config = dict(
    d_model=192,
    d_expert=80,
    activation='swiglu',
    moe_layers=[4, 5, 6, 7, 8, 9, 10, 11],
    normalize_top_k=False,
    balance_loss=0.012,
    balance_bias=False,
    lr_router=0.00492,
    vocab_size=8192,
    tie_embeddings=False,
    optimizer='muon_hyperball',
    batch_tokens=131072,
    seq_len=1024,
    steps=3994,
)
Below are experts of layer 6 (counted from 0) of a mixture-of-experts language model. Rows are named router (the router's row for the expert), gate (a neuron's input weights, with its number), up (a neuron's input weights, with its number), down (a neuron's output weights, with its number) and show model dimensions 0-191. Each number is 500 + 50 x the weight over its row's rms, rounded and kept within 0 to 999. Numbers have three digits each.
Before each expert's rows: a language model's description of what the expert responds to; "raises" lists some tokens whose logits its average output raises strongly, later layers aside. This comes from a sample of Wikipedia text that the model never trained on.

# expert 5
It responds to: Prepositions starting a sentence or clause, mostly In, also On, After, During, For; also lowercase in before places and in- word starts like infant.
raises: "cre", " ", "stead", " the"
router:490583523491542519549416565540451486437543491444415430439547505494480530561442456596469511530546545535509458505508442426513526445441540364546529477495449570539529554525502488422509537398522526547506547578570534481491471427492468462506581574450519553535397470462500494527489458556507483567526527529544543484555503471438539571517554463481479458567466523581392543496532569461573521513473575527510439515488544538476427534458436476504530552544528445566483535575425490536528559568592559391547530486436429645497451518421505485588496508422466442477436547440501471612543524435458546434
gate1:495523554554482489440480429471501562568448497602499495517478496536536418641477500444490495568514563449513555486440539430501485566477589543503560451457485490417507550551557616529490487524436484462586571428485393555462567460391536445436536435440490523553450466454469488456606562554465459552501462523500469614498494521503518495587535454642496451522481519488439473444518499568544507534445577457489550528473488446497470471518422504519501529509551491437516472484451577567514543510529434413402493544401454488536398483507536554489596398545553522546453415524491494533533455466461444463
up1:537504487452479483519447417557580451473502485476463490560550593520442497400516514492544495485491424464456565475463546585443487505543440447465428497517616434566491496567527505459520523462512443453442468546476515542569519598562511482505531520551570418438543506569528535622462481481505498471582509499554544466484493460470444473408521505433462553458578456570444472557589404484431490418466466561488416462565505512505566469402635532489500414542439528559411462507547464401495477364573526573559509541489583523441502520508412505532447513521498534459476567537514577500488547523448544532
down1:511563503475467470534553533569610501476453513540548558497420442436537546454538517400599540523621494514454542516477497523536535568533564600583546532475423406552578444524534496554556467534592481592493448585470488506471443569536496441507546458429433403422564480593449483397395560483531503529529498435502495402498572470511426521468472485546486503424410503500459435474461542490532519564528527510515474557541475551505365499427514427503473422440471478502469494493512574444477467537525460498571443458484550439492546402502480503518532502459446429519463481539514566440507517417562472561
gate2:477576481410510580484550453423467530527631412472524566440443539593375403526458496501561461520474449458474625591460432490511521510472456476522557543537577530453492518431501504484498480506449575508605457511500494503436431489582526498571533408511467486434514486533455385514494495490485408400489516435508477552480483484566560527621546538480543502458454419537433547484510595525509456498551446455489463441508524485517511492474546553440514424429499521467487483469528474563519500558498500480507456500542447488442529588478470601518504492445469364533515537499509444523489474543459430658
up2:506605514508491556529515513459460492462521506493527549515456559492515480463476491476475497487500441381487438596390525486516538450482416455423560487569472514447550500573511513452489581552485501538621567492469465514510459575543490499497538446568523527444570506511499511505476470458508633467523502430628467497501553420578369499558560553504485527483580424465441486500546546515413525447572507471452462475489449510514473555462527553419547462445501505457408491516549481628498464478510529461498476528549542516463491536529517579602491515407534435539539472512613311560476468583462473464
down2:515515448468483480532490497389501519503560499415475530503454580493520528539464454569382491624529497605535454508605511475529505436587501553518469461539520543453514450515561550520505493436454413568530459494449584470530445539499422554456471563543516463513547499443522566407559465548542517606613497353549590515551455502505474418478504445458551470509545558514592450600495438435463547506475574502531498487432566513427515537475428478498499571556507494483501557536533567423491533472438449456408552427454452469424489464574523404513538512452523454496471483607556523475471546545461514515
gate3:517433544413564439481415585497494516555525572441540488499518489422519509478401467514573532541567416512531424566489527370507507495427480498514502466536383592496564481410473454515555511459558501541490589528539480489495505547554495490500458547441561414520534485449456492572512540537450533550404526588502525603504507376480529486505413445567496434520557478536481449569540525554477501484546455543447518457484482463503574427501563555503385528547461535523436462502492486393539511411538550487510369551511460548511539541490417466460501549528475506535404580545451603498573536557535489488
up3:486405471532429480564514464548491501533444507481440542525485437558572524430484468537440565547494562490452552460394561572511483525529497457487506467510523503455564508566480481433505530528499500483473488499497504511449586457381449504478634435470402474454419605483466560462411502523511459514514466472458456498440546531566498532498517462515481503359484657478467499423539494454586469481541523574514492511506514502532493464438535447463624483559498487522501514525578514515404509558610455448515509515494478598546498429503585480522458439564548536393496503611539391470456439473430591536
down3:467517443461526506489550546501494507481551461588442509502551450533568492420499544409566389515519472453587421481492665564469555451462468449491480509477482516531438490423460514461452488414430376475465533510493520442556519497494415522530445544551465542513469497458432443482502474499505457518511468326462404541490494505511532460526550481585576425513585562629542588567516572521401551496559477488419524499478482504477514518565505500510467486554518495485460587467497536525419544512414457492498498541535606551460467568446538545487524572420488497529587637550539525493513489465494520525
gate4:511449523524543475541581475448534513532501405549475535547540504561559551413468510512473412572493529503574443541482446615561570518419560530515541468542413541450539551519447495444494514373485524473467420494549519552517494532456430504580508512485475534544462443541487495540503602562527460421358438424544550554435451485470507415438597401415482590455534494466511492516400602524501503544527452524426433410593503539569492429515523501470499542579590479501456436474451412513486516516446451509521473503474577520520581445542491497489427496449524498504489542582550495524577520546507456444
up4:489582498467434534534436521530445509497444476628450534531508514530538466481532538507493492523515384473452482445506585532523442507435511448520479581491563329460380473446470552536483499605516523458476512484494523510506435458528469485452476562474513480573448520461520446515579455591464449524571574527559458519419508537569420554481466569585532406611425523578447562530557570583523477536476495509436525553463522509514502510500541477493379455494441514524475527514537581575490445480525520514529589512534510398460488461438457589481573394461538549502420476499499564548454461458588452491
down4:542461488476498432494556560497525508532421494541522492496451522518424493487456507506556547513557577419480514517451535572444452401505432516488521485529596377469545446487495550514524557504518516454462443495429536549550468553547479405509525507465440452663505438523530558477564541434457482529516574583493459419547449473595552479549392570565454516514522471526491506410401477478490581557591543462575476459457538596479457503408406461431521469566535481470522424405499536504458509541462512562539503473513484551532431509518461604545478476477533479461448565510480507536456523631586437575
gate5:481509515469411479508458460636595482595516493457568513446511606438470468504519481524587506543471539600555467558442515631472518491511450501615485540474471457531544572552553541418533506440489547439506504508465458552481472466473506536503375533483484497516500458554506488545517493491498540459551534592531482496492466489479549455445476492548448501550563487465474486581491417362512514531458613533434491519426475519456413541499489478458449571599484525480540508481477454509593488368388556466534411492540532481515536467504436459559574569492517390474564525469529434571542573527497472593
up5:483470403456531533475385540399425518380569476561499585516502482433575466558453519484466478425484516529475401533482482418534400526528517483488510534562536544520506484461487513606493517576470487519552474458541507549460506574389484430458551486506457550566550457543443463499474548617471525602538468504456543499468487481507563493539524526433639388502389530505434543470507522534503508553506406508505518564495529535478496525488596512481439461468527524517496582459449596472500486514545441474428561554558434523424534514488504486386441478517570546519513523523616516422427528533458514587
down5:575504578481530520420450590483517463552583500489465565546440591456432430485527460519489555418506497502550436477504482510496576444501499381461539548514484473472526591500548408414432522451554496473527438541477546502478536534431556499489465423504523469561463483568493472497542423460516493599531484506516482491459574541387529555459433619456499531544593593522538477535468518476495524557411488496534493528461517532494533454480458455510490524591477438529424565495480497533352516451382418508407474500512534532514475532455488520524566567427541548507504635561454519609528543565529561421
gate6:531471447554515437487396536519464493445508494506510470587480508471478458529554481495476464541497490540508602486627487625447510475433527456490415521487492553508531535473475460487490520501557490501448514509535442516555564543474521582504492554434499480517487512498432409517548550547614430519491452479526553596505669552474483518566554545530495452522499460596490419523495460447543433419506524510459455497420479553505513546556432497476614614599554419516543524470467487538429412527522491542505551511530422596461493506491452422471444540390533530500449495428545481492516425351501591488
up6:502473488503516516445549463384473478506512471493549505428558477500499564526482490549456378452514525524520454462461580453602516500473446590435601460621515560579510520490455536488486462521523564463558477494450497503478453446423418442522584578506488577516566498460577426437476532458493549558501566522474448431490446382586537447450555498409518553513505519400383483533487522497554557476527569547461602495558489451482500495518593525464414468464542527505494509539600532435488522511506485436487498493476546459461518477454445604488495487616475509601550525587445442422435510549466426455
down6:544511511521539500509448497510455499474481469571452531521509500553519457482504470512473487481472466472441473496546421594413498563580528565523544490490545414503470469501537509455388522490482537469515553478533458527522588627497526556524525397494610474476460472371487579523500467486445516482503511567441571519506506535481582498459414653475494498522515448431505511506487534398499402430421528424592530508557442530580577548544503496471463465506496558440495406550458408553497530509568484543622422507501450656536449464478420508534561485556632494498543461474512523472598497482504523466
gate7:538478570378488456442519495544547473529381556434506488510535531468478468503575539439520500492547530456531479509578561518482578498481508523509552522525530509543543598496434560351529563496486510450456403492476458531508552469422510617503599492405365481549504482531485487509498558541541490524563574497512541487475533479446407404474483433532508517440502626558445521547437441461533468495547589475551473589501498429515507568561514516468429448427515489489527513493387564488458560495364516501487537475464449560492451457518516471451505516487549453448556388569552430503411494443521501451
up7:522485395542468414502517494388422488460500465544488570513517484484499547578611494478489568468493525505507489605490521442476567438520460486483572563490464429492477523476538559450527545525396490513443461502560549466496578517467555504480594576570539545549464534463523603402489507546465385484590496516487573466528418608455451445535511435464492533485466482471506573513434390481460485478538542526352465523504474514506525496467405486533554490418458465448460449577503527486455580488522480466405489464525532523534524578555497541416547592502454493529594560563489508420543430510516623501
down7:497590529506449537475506512488521485467449457529443489470457488428469447504466467397535339541514428421567528473569561491521504464560459509531499492528567543387425498570489471451483581548552548436499494481485468537461532522412513562503676624490536463468493515450484439431437556476561458510442534510431486451489493502492595494513456531507479450483486459455557500528488558535532499520465562454471608506385517478533599506458513480424501538379604496539490478518479499522538490539571549487517536464523463443513498537395520459517530529439537379548595505487575456458595431535579498491
gate8:531468567534650511462494545574502480482455490506515534511500464533479477551430519509610584646559392529485551584524586503527510513470477454449472494541548554470517448399493461470483556442381410570473529471580511518467463524496482491497514527481473459451419503472481514470558511431432389591478438446463477467504471488484488579519521422457447521414495489442469541437453484537419609574555469440501487445526550596514566482483476526502604519571541460644522568520462576506564543506515497525483549488501492430447490493426462580554442442573455556554467460517458466469491464491438480487
up8:502510516539444474503498532441509439495516493423515464565506532477407503412517476450498567414489536554482447543447439485523462510581559558505569610438428508409471517532504393492567473487480479426463490489555496417472486541401525601481512472550487472497532527510474459545548549485632594514560523388538545424509516518558444577460478515554507428527542547442490557488561362502480521532495594417580575566526522522511480534508457496485431492497540540419451458555531458508576491518569540509460462470403597448501593566420516537581576544501522454403485479459571580483454474496485452504
down8:423449499533520501501500516518596543536499522425439571509567482564477459518502581485527447499510467516466488476454475507470566455523476523388549409534550400493496499448514491674463564501480455547508451408545542541593467482492524530493531514482592497571481519513445500529514519530405532532435556407487497509490464487509451520568435440551484615496520305490481492524382458450544533429423480590532468497563515500485474490508423555499442554566490476543544445531487496544509399464530522527588480491606507413482542634477433524493523432533412490518478537567472496435522458490553490491
gate9:505480492472588536451479496462497509493558560501467633499540538494491617357519477525504631439508482553466493565465566555428513520536468540479398468488519556374512496499499389444509496544452447494494502501485528471535535524542411474466464555587380647435499455562547497497592489534559546607465528539489475492541543530425533498444552460421581470523441583494459531512541482525534527494521482475508507564478506584499443474469461473413428537460503523453591521541463502448513479474463501492485417450535494490543536528557463415503454598394463453522428459455577475542510528604511545488
up9:482476418500531531517445533480410509383549525524501502482466535531538592451556501520483448469503554522511452557393482488468476524512515478412358500547514517439576516554437487490522540534495468477536466530451574482576552511511495562489569484575530526443522529555574502478394526575516331497481573575494577542544533486391463554493511503392499457582479519536475490507439593549584522470495416561481496597499536537481478543485577460387562434552493505513550537427479523536447472522498505430547458369521465438555458483475450456535517515425500540497440506527442485628516493498557464576
down9:431473407427518508469493506539504557575572480486432386454420455502508463538520485474484410540564475503527502497527532561529570480443423527555529531544498523513508491510457563556485479476443535553487617519485416538516549544446471433423528439417513499560526548496491549409569564545504538448547477536517471538352450415486511478528514576526487611495509510571486480454620538466429489447417390503478554515525479524559548459461454485458393456537512503558486540546469555513562444507614404483498574589447570506469517494461485428642486430494507468531552538470527460405481485533477460531
gate10:528559508509466498527469454431424499498542468487479491521538556451419463553508495558494478439428558483591413512462590463505546576508571409559421487499398460485479401516470465509467491585459511546484604561568477441570395595512554474442442466527469540419490507560491460533584524495614496580571563468563492556585492454475496404500368551518542514571454447471489521437465488541550498472466541547585484520524493521529469477437541497510415447476477503446521497505497390536475469522483574448449445535417475429486561538539473476524516475583414449495473451483578506610483554556552475431
up10:496602498509421521496462452531553477551580488537497468533567521442554450623459491444485565515549466469546452538411404523564546530594471536532485447558484544494473508422551533495502498561504552471522530538568443577522510478531583454545498484454571447559470487438476551533522506548457442429543453532487420449501456445544468405483572476541462558532392544459376411498410464615504538504417476475480495544501520513481400371505544479566471593546436536444449558506559451416460510459508468441505524476552537492498591536467509542529538406479471428433509535509426506474551439558438522562
down10:536425521453399454433484427557574567561531517531459408510541473563515540472540528499456458495553461487480521458543524502427455544613528529554510504523564567534546594415429405542505413486410479531528427558478429573479497617509453431509578508601518449513425514543541548486459436472481549513421520501488571513468472573434541491559433540487399421507471412501463502360489551549469509444565456493492418506532473528454525484478455494596540524472552538582508516487537541437490523563509480493424519487534554478472507582517602525462493499511456489459380611542471429562526472488505461500
gate11:523408477531570490485416555532544528441570527446529474547460467395542509483533476609460505533432561409469433529573470512484444536549411491457499517545539503528523596576473483428469475481519513519473519509561447465443479530385498570598523413421441416409482555465482570476463470448456546485430503545429566545528537499443487536525505424477529488465540523505482443516544538471525497530473555549586450481538560486511509503487510495514525540583546472541568511492594417491531406491500485574561455459417571559439517529544500589460357484512533549431503438509540493553430552501574574641
up11:513584517566553531480497510416505570530484581569353475494460495409546503535562490473462542468490523553563527489528453528577520450542527473534584452534498505659531554464484496493491462484477562509499539605436457563497482538441549602457489448482454493425474518403450449538478497525488482476498550610585475519440554419482551538522521565494504393541537534593491385526528541446492498519483390514567462434522491427462534522508432429414517556568462506546472530498478580453573469515385536565479557554551455490522457501410466582475442531427495507521483495458446534550438416508456478535
down11:454571422403520490501451602534552540537488581516505545483430535551540471482398523489443551368499594484574472440504553446462485459490506588517439489486530476463510540410547486492591595514528541525439406566414502558590594394545570412437473522503532503580626502390522505487484435516447524466438464560463511426427495575562498451483490446402437493467510489566531517495513483497411507452491471499479519468513475482409518429473484507495472483559558533412524519404447521534532558493541516472582466529482481532543454429438497544478518508510556563596459466553439515481552539470507505451
gate12:471510492523544477493535525626492473508544526465559494555474569379464458535517525478494437420530539488607420455472631606577535564433547457557536488515507547469497526503524548450488493415587482539461534535505445536485517474447412542525393493459473525504440537456434510420476467477556500550507515435484541441580571463541497566475570576589433501575508535498395562480520478468508409540510446548492463484493543454481462534574427447523434528511445477536372586470582509530476520506504468524518432628486548435475543405480483539495439543486485473550496510464432428570547545530456445405
up12:501423518510538503515529454459497525581581529446497428527540502518508530571499498488505452525471413446459461511526402411486449463600549457534561395491510520416472565476450476513498537562383538448395501361425512541491474513524378419433600546508541561537466456483508536533466511527502515548540445491449503551481381506437517438491496445542579542505499508594496603605491452584505489513483429550480442507474547557509523521480570474489493508570484465522550477507529513478549509487452517502570599423526490554447488457481491410544390465550491540451556456574574592473461570470510585572
down12:569467513490431413472557452426454589557562462462576476366482493561491517460453431501541477477501508487519461432494501492568461511515587467546446471429508504520387492507372475512568603501472512498489483391509578513481522471500594527560568469521488559412482487613436539430462454445456612555442404481564461476533523508513504403608481477513547517483552523464520487510561426459489504557508546449466480518521562450509580356515531536522594475480536583540460578453488493509514540490473543477468463553490508546496554530545506617466507478449411524496505470510502549451478535429490623491
gate13:502517488492502552513439426447517494592453461461455503513482520451505488498445488491494478436505524430461486542500445471575602524522550565412478529535481553415554537515416494546509503450533429543397629530575461425483463434447613487472490457552397441455494512504518508569477463453594560481516496509554471499516480514532483666521421447564487525453502542523497545622517430459527423437582448615489539487440510492521515427493424454529488546525416518488561451540506513428551650572465467544443482439567472537480575554484529464554541484449549520461491583500522432475537421498477447479
up13:495520482528492495505581450498491566473533436486445508467480480435414558432496463534451426511521556521439434521460495572470597498563488566387513544458512624422544454527392580516522453549548477551552468537521530505548440541474570461539583500496491492503522523493593561497459399515481453518517536475554514388474465449504482547461517451525491484496458522419423514486544451495519448477557480512451561572491447427492464596509500496568492501553350513480567554463568468405473548600494452474468451522516438595513481528556566540454586556436497650443521490449439466532532384518485446534
down13:516597471452536460479469430474553494523526489451523536563500422439538522489504495489512406460507408561486516452444525443507458514555552490558546502439562538466477519488577550517537425488566465535361480482521532543489491551556518399459537491425559467532510558467440564560553497560504519489526461446502407510480448458551553484457425326520533551495515477563599541481490506419452491558533418484552589447492567482468545454464427469508494437563505470483582454535521429528456550417446578391527491502522465547564534498496539433427456556440496533476561442548438496585605523620491574505
gate14:519473528483436441560494443502551506592535488464591472565497507431505514493507496506489529569527450462481437515550554431468464507524451515514463417527569431426433585522473524373462534517520511454428611460516459566429423541427451458546528440486494468489535541497462500395610457545497527530489528568520433559484476556455484520478390506393561498437503479466541521594519539492507466601556576513476578494548522521485448540511539530442455455584459536558504417599492416405519551429428536564516459487462524478497445515509492525514547357606519530571502537518482511495447593482592488437
up14:522490600535411574482591410515535466515528469530599489481557483550401519561339452461496524472463461451470513500567507506505480494593405408430533475500434474452513439587510504577481484324504479583540530522478493564524538473440544493489436592521610469476494472464532478498477618471486506522482500460533483472537523506539510445520511519530587513453523465455509489495480543510550466536470501538413483504563471531536558480472614452573466547451387466447518505396629464541536426584566417423507529508476494448465555518481515520484531529555463495505504491532490515529439410504462427558
down14:528501500531407493438515384548497386456503476503516465512557503476440403498520536476587485557512476414488434473538521484533513567511478532490466459487479426524553644526472437489431461619491490572450499488539500548482468548455415541397559499506484483478451604515380400462490552498448457533545503565538470560414512504501555457422414553505581500471551490441493481495542600450537512616477560495525453561546514474508503549544489563469524524501665514475521547525591568486451419520548485503472469474484462490546493483520530545531442473503434559489383559453483476580437557472492416525
gate15:506515488424525547488536549516514507546459431523534543510484421515492495475570525504510505378575473570473546509557471461446575451575476506429536489506439431443574563484498575541511496441483574525492514527562579546545532550457450535502492465463420544518599552490539562512536436486501533483490519596525451502495500476502434591448484479553586579510409446485450553539538507490591583538538492458430494511456433422473492453508460521437476537494432517476478465587444536515606508473527546525403404512552522396607431471471524529502533534377474487471396396582560432433508468477609464413
up15:485495414489512516547531421430397556541365503538465464530465472500528530432563496476477468541485455522475512452571528506540422508545582529551575512544537547475480531384479489434506536450517518484558433473456575470449476466457472522593523590422518515519544462494506507548522460541472416474539491398510551476560560469607517524535472559489483595471517411495459575556516511413460420508557513403455452454544453530574406550510507522580553556479618474505600503464443543539527500459448512371512518568565587469555540442563491441563504509490513528523464387480562457515555537488459476417
down15:519539545461525503515493477551486475511589528521517502528508493457538529443455527532571403481446532468513514544499462565470483564466449449473537494464367591613537533491579479508478540554490572438537472574398447524535552449566399496558414534564435579515531466479546380518522595417480548506504435549528571506429498513584524472401455544479420475438490482504520525484496453585552559490553473468544497574562502522456496477568578465494524542538429466446457510527559436495462469508482514470384584448482454531534448505467436604481426464418451465473471596434516523387450455411543459469
gate16:496483516513424551427503372400494522492494526463545492512543481518561518497519486476482554534441522458562533487553563559578513449465499546489496535467462586480583574594548551544508460492477521451532497510485511556504419531473547447539486577565561501492511528432456474437405465484491471560506588451587550475372572474548514496479495511462547607472492421520520504339483495461498471518465569467517482358547381535476544523513503504486430536432503561406512438476496586587521531515519498430444460556348501473513389483531551504504439495490542455557556589447487448455487456512549440514
up16:488414508455567521542636428484515472527507468464534524556539543444532456499449502522488535507543536441541376392481546494549541492355468440450552502571604510536466531483453514421449542472412516534520485552464516519447458449525472534504586518476476507523469479499488628494571555399575489496579502547549479462449490507470417474496548523459481496504530495459377402560526459485448574527504546412530457470519547445514461538462459480497491594502448520496389565563558491482378546477526472527479525490542533470516489549517610554438497563585533380519598543524521502466452467505581479441
down16:482569591482350566457474481506446498510503570646569485500581549539493546531465525498475528459509511571530533560563479561557494511439446555511430528554529514522473431465472452537455492500563467521463567503444507432510542517454558417435464424498569504439478545469549401555521439448554534609487464436471482501502576465608512555481457500576410561506533467471502547514532462553432497556419434514493614404514476448524465481523547429496532487534482443421589528502495585474508476558519465377553441465536459436558524398488455535560419475501514467506460567511517570428473521547482427488
gate17:518479418455458554567381505519543440430405436576516537485526508504490476462558440511506522432523526420448515600485537547541423484557512501462434434367435486564604544499556497519491493524561544471492504461514524492511602392383499478453490538492504476468480469477512599458568562588460537439560536519474487512542480518486531539477526474444434421427446511488577499507532517547551503492560421441360551459575416500498456494487542441486463525520527578447481448469560499502567492563587488525519507503559497468477494475650424571545514498405554577498501443462527550497578513481411506493
up17:509418549528506538493545454519515508527581527493505533432452473532528556529563497585418463585462502533515473457483441542497565477522479495513482545543527582367420538493529466453499482489350470469454525448432513574588442528505476548553579402493538543480594468476471462472442595481480567556493498439550451487502465526420402496449530528501508569416511370526462536397455454540461486514493448495429498531461518578481489562570455617505464437609491525479458533551475508459516502540503406468471374463460480556527434553432538573502535478487453479521456462533442411513534532564478541605
down17:398536499531504376491438509414545507567522540463533485483467416467492518438469565567460503464492557541479490349430474531545542481465475516494527565507449602542369508524527597467453545518481482511431532420482546477506576515503430493515457517541543455453473453565519584529478518433539559511515520462496446496428507375545482442466433479466529518499461527578463517547556523433475501409397583484545562514628492585527549553455487466527487478486517559540522461473417485602527557482489566533531518549458521563481449642386473516504495478459443466556482412534476523482561486576438466488
gate18:499479529598498473582493562459523497541494523589464512454474436511482463505401485540495571485555471491534549498524449462612581518492503486507543469380435546489489605412532481527484499513515524508568456537565535517486417588527505499534474456514576469438537563548516443503492436501545443414440479544508552400510455457490574524477392483569499420496419478506464540468529502504561566498495479560455622502518480492477508415544436550514445509509573465538533484514460421503560446541442517646482500463488428546501486524443444507382520468501521457478475467404373568529530379430540490623
up18:524535498584502557508469502570548531522475493551512463478461494458498480442433538449528483473548576452488552548536525450439422501590518446499461403405515470491568610449550478491464373542516498547534497410474524520466458443511475528406501508373518493488522438467529527515535541528518479542433613560424454482539471573490485480532615452449534468434412587526595455492436468466624529432425511520496546518515525567466560427511545506520484494488572464467429542569442462581505500518518482529497437452510467491545402552552442534610475436555499528533455474570531545455594604515448411529
down18:530554515420463565508411511484561545484521538469558465481432479498479478533387440502552442442488463529539550601470531450406453478496501365458484549495486438477488496504605446501444514507567512461605587474454440449470527384579547503444496481524514474542438488513550561545473499586511531547495558502438496513542472534482510436496526498557494496541465427492536587545506531471519545461400480441459522455451515480510620465441488501491549513570539613414506497629477415470510390497453507459499544514433421426475472573447600568507542472517538506605452599524548506484543518524546407462
gate19:511577517545437424570511428456530514484525557603540389493544455513527456475439486520521462446551425517511370496505492498555383480517544498444531441533446549528437598520470525552528576451490446492565444519595547494488485531428435510446520492578544471554504521454496489551439499514531475450596606475522447455541404486490537444453469421508534440519510504537523548479600499558489594483555490459519547531538496457511466478541409498514471517497645475568467576482530528479559521510548557534457573543447457480502468400519408507536403559448365573535528494565518499548527442454519420440
up19:485399537403447608571437505567529448473527480410494653519499583542462543505482540434472541491488565442572551561484495505480614425547535496499546657501497505459570435495562480473449464501538552557531524473512512509463488428559590415556501477419491452390497503552471453493475475496490511549484493476460533504449547512577441555490409511473447499448510464539446520483445456539486392501540415559505485467538536546456496465490481504482504534487434512450502438433496522454464539571460445527579426501587524481514538573506503588505541528582630407440485524506435456432489534473484559588
down19:465504583534459549511435527373464523446413530540423522508565536530546538528506472521475470521405445554414527435553523477451567540536467562403560473465483450502545603450540530433547559478465470518544403450531489561532470536547514561471495549568383465538422522551438546494529544524516459485578523489495532489467435594515419489487517449518473519442456446406510448460492537622569435466520536584494522457463491587419447453474478540490472398484439531468520408450510522485522479474511503565516480581479567497465469566453543401470466508499534509555622455571494518587541578531479504382
gate20:490422510471513452500520517477463502501561403531462580473442583554534495501499492605458561468496580453437492518493489443500567501442496413406488477516547453576561435581501510490538514503412469650597568464481448535533545536408487435450477513463461540469559527519481435470536507560554462439533496578514455540466495491426568534464489526480557536487601489464485587463506540495494502424523419464446505449459442463537581462498458485509560542454455429559446534598603480470567505499509481472387535439427571550497589513457576585449528602452498486457447575468463420487451497497573580548
up20:488644493562497547458543544516519493523497595521552460527441447468432466481392509408595496506513484537514490428535483577477480465572525601477612503507469557490479521479469518587531448543526500412477423401484439524550499431537477412470516531654523450525505526451459459461480388473516544523496475433464600474493530529558543496555541509491483454528482507473523445476504554509512471523532528474584479527566491508490441516509488493476444512438475633487595450393453555520557575542403526548559411513515501465486487527478484509515351555486493513549510409472569407495568513561488404491
down20:480433511518427432541380525452520495343533463513481450495510507607445630599574506495452446512492445472484467513525520454619458509560448451479518501519528421475554514544465552407504488429425494535505444441423600520443504557488530499468461478561548507507439573548513506456501539570513430509483543528507491519574471424440475591553457474486453533529500517493572585466528538502528472531468500549465507520490529461515515452514457380478413512594525546623503497577482435572481495477577509432532546442503553551376553467465516558422492487515400505521527496555538569522551514461607506531
gate21:554564552577505469535554463541477501546433450446475517489478504508565548503476465482553528515464522466517533473556573558463449511411518419551568513517393453524488483615524516540517423463553491619621553477460584516542434615459458505521411543483497439490539505611563557521465474469538474560521558595612437497480523556580496567462470444475505467517562391494583425449519527476441490474472536476517507418533520523582489487464526519417449446525443529496533413443545460457492470554430486440576530473483500526400575479467520462552516537528503372541429439524589448441493498490493422495
up21:498424454412531533465472468498521506497460596510412437550450497471409438512561508489454488479475542451503442495507515521411519533563502513439508499618641459489524428466527525549490537554413614523467501461463519469464593434504547511444518419541476512554461542446440354520535445499509525504608444514516492540417467474387476589481502525544474597496449564490485550464517445541584453493481468513488571562431473473494431545476487450448587589528620457519466558510538505495419554442593506452495476507512551529505484482463519612501447457501472544516446579414415489536541521483541565541
down21:474467457497528447481513540482514550562479444461499429526429542533386478511587538505526551587491511444553543483468510504430464496556530478540611498495448501503494594442508536441474524585534474476509426436539411434523460481494551511547530564540448506479497559390443415490553502541527492490450487463456540486432381498451493516551471498516606535466458654489551531447469409507486526522435546478551561543475516546525535521493580424488408551445565483518461499524380544440518527370553434480482411522452505425479577498532568481494486507496593450503545518560393581542503429613486510543
gate22:576392492538465431530546436591535522493577539571533526484508477550535434539541487497433581535538548547482466447582458560462489506528516508474387509517477488525474520511504509551499594554444512450429466568486526465550495501475498458455566534423437449561514508565515520481487463445477383506469538479524533494543502406432571355467572510524557543499547524450493515520540519485538465474470610594553572545497453527505510468447528516592435485534502456479489504512494533463422458471528471439461509482516438539467494467507401386426565548493500449569556585486502375584482552459670550409
up22:538446460491540454428493425516452520418456534494510474574423570611548533572483473501471509530464473524490494452505468578461502461519495499434376503567540422506522512533538557553563561553490452439413475519502513532468460505395550481488589554430393429515494482514506482473446439480420587531503545448549516540588519535417538411585577484543440579505572501497491482525547521470598436513534603589523517562518440576481514519505501537537432501541431442495478465514445472518489468508434495368487493512533456541460512437484390493566532550521495429499533464377478455587511508498633471455
down22:471450561566464510424427472551456581603529442448545460541501529510450565382469514517447536566586400423573451466505449494477458502462478466449507502562580518532609535511376545569535405479535470446467595506575538432482507437552479488518555530522509525554436469533410556596566518522599539460534531551513498519480600530479461463496463478439475438477425391458545548424476472427507539433545474525565482475447508469497546502417441430566516481536493540483557523448561525466433518501505512379476549565553430550569543508474440465554481481459489514504497438512569469490454466529472589532
gate23:511459476489344448463495525511389459500441520484546423441488475549500583559404472563476462500520515455478473478385481611482565487479451517393549532572479538453627417506549511393517547488404464529471508499500536475508490515517521632524524493527525427573374503488474399526487441506498502502454569456382607504495521561595443540583467565553464572453497489512459441501501543504577467481521521537474492533500508478470600488517573411463477492506470451521550501517597395573483533534558566539518560531531534543511523520503440497503505560416477421518506500487481512558475553540474551515
up23:476522430483468481507443447558517513468490505546539560592503502509474467463484506471474464443464468520438545474585488581436467539488607476531568518528436506472470453451486447573491529565525446532455472526589440470524484468511539424503444619508495557515528476341508486543452471442488531500556484487515494495513518403493660522512531594456619614461381609499455468499529548496507468503510424535582436584478467539481504499424490486561431489556530469479501560488492557566566521465564468448495473587521512525488514542462419345475547584421511492561542470460554498509467506558459428420
down23:443490484480549540499388466521482522545516506483502478535470482439537463543552503566486519533481456539527508570553511521553554498472479536403530551593494480564506550492529420336484528478537477471556607515507573498481471476548482476514651529475454457533508513469511465488561498498521549346600628513478476538497500411500503514493508557492486480484489444417436436472487426491460532500462483550469533509434520489547596516408414461475484549545600506551533452498519493546544451503554464612647530425388447503517516508580474454479429563543469480576456429476463402521503390472507505469
gate24:507505513573420497445513516514385535485462534561433469551466536499582460492457483499472521585495530566534433515483410517511426541555526457391536407531538479465569611515391481490546497561517572542423471451447446446464470441523438517530549460512590468515441424525481464514486525483467444586535517513563514515489492487482454384472494466558368427544546573551504444495503566469550513568519536623534468541491487448473512531564474454520644486425475477453520538500510485602422488508475533505472453517492485596495506494561438501545569482491567581464498431474467549578587362526524485465
up24:504588455441487483534546528558538533577460551446500458562493545380476485421446489543514560506519505546544567577454554528470502521542459518486471395487467414512432471504461580475513492451617492453481551392476482431473591487465477483408479445456466412516501564493572510464495509427485564585421447455527521523592491507442484589518508492436476604419383482550484510492568498553448515506540494543519529519515543517460471447503490423536390511549452463436531552468473531525524427435472509477513498509569462446538484478538493617625493521476606453432624484478436473547506557534481436578
down24:552464506635537405455463441514542522470422474491434573521475429528597506535535595529456452502477556498498584551532529559512567509513434480493526514517500458476459486492544435463481443590517568591487432506483501427591536472552538442489486488586568464521471500513535446467530490515414424464475525474488387535467455406565428572460390455443535493494543489429555560481433541578523546545545429539566574457439434552530537515565555458474460485503446465399565397520548537524454449518492509491529530525590541553389452496532564439538437530529474489506446450381498536486508486562489418482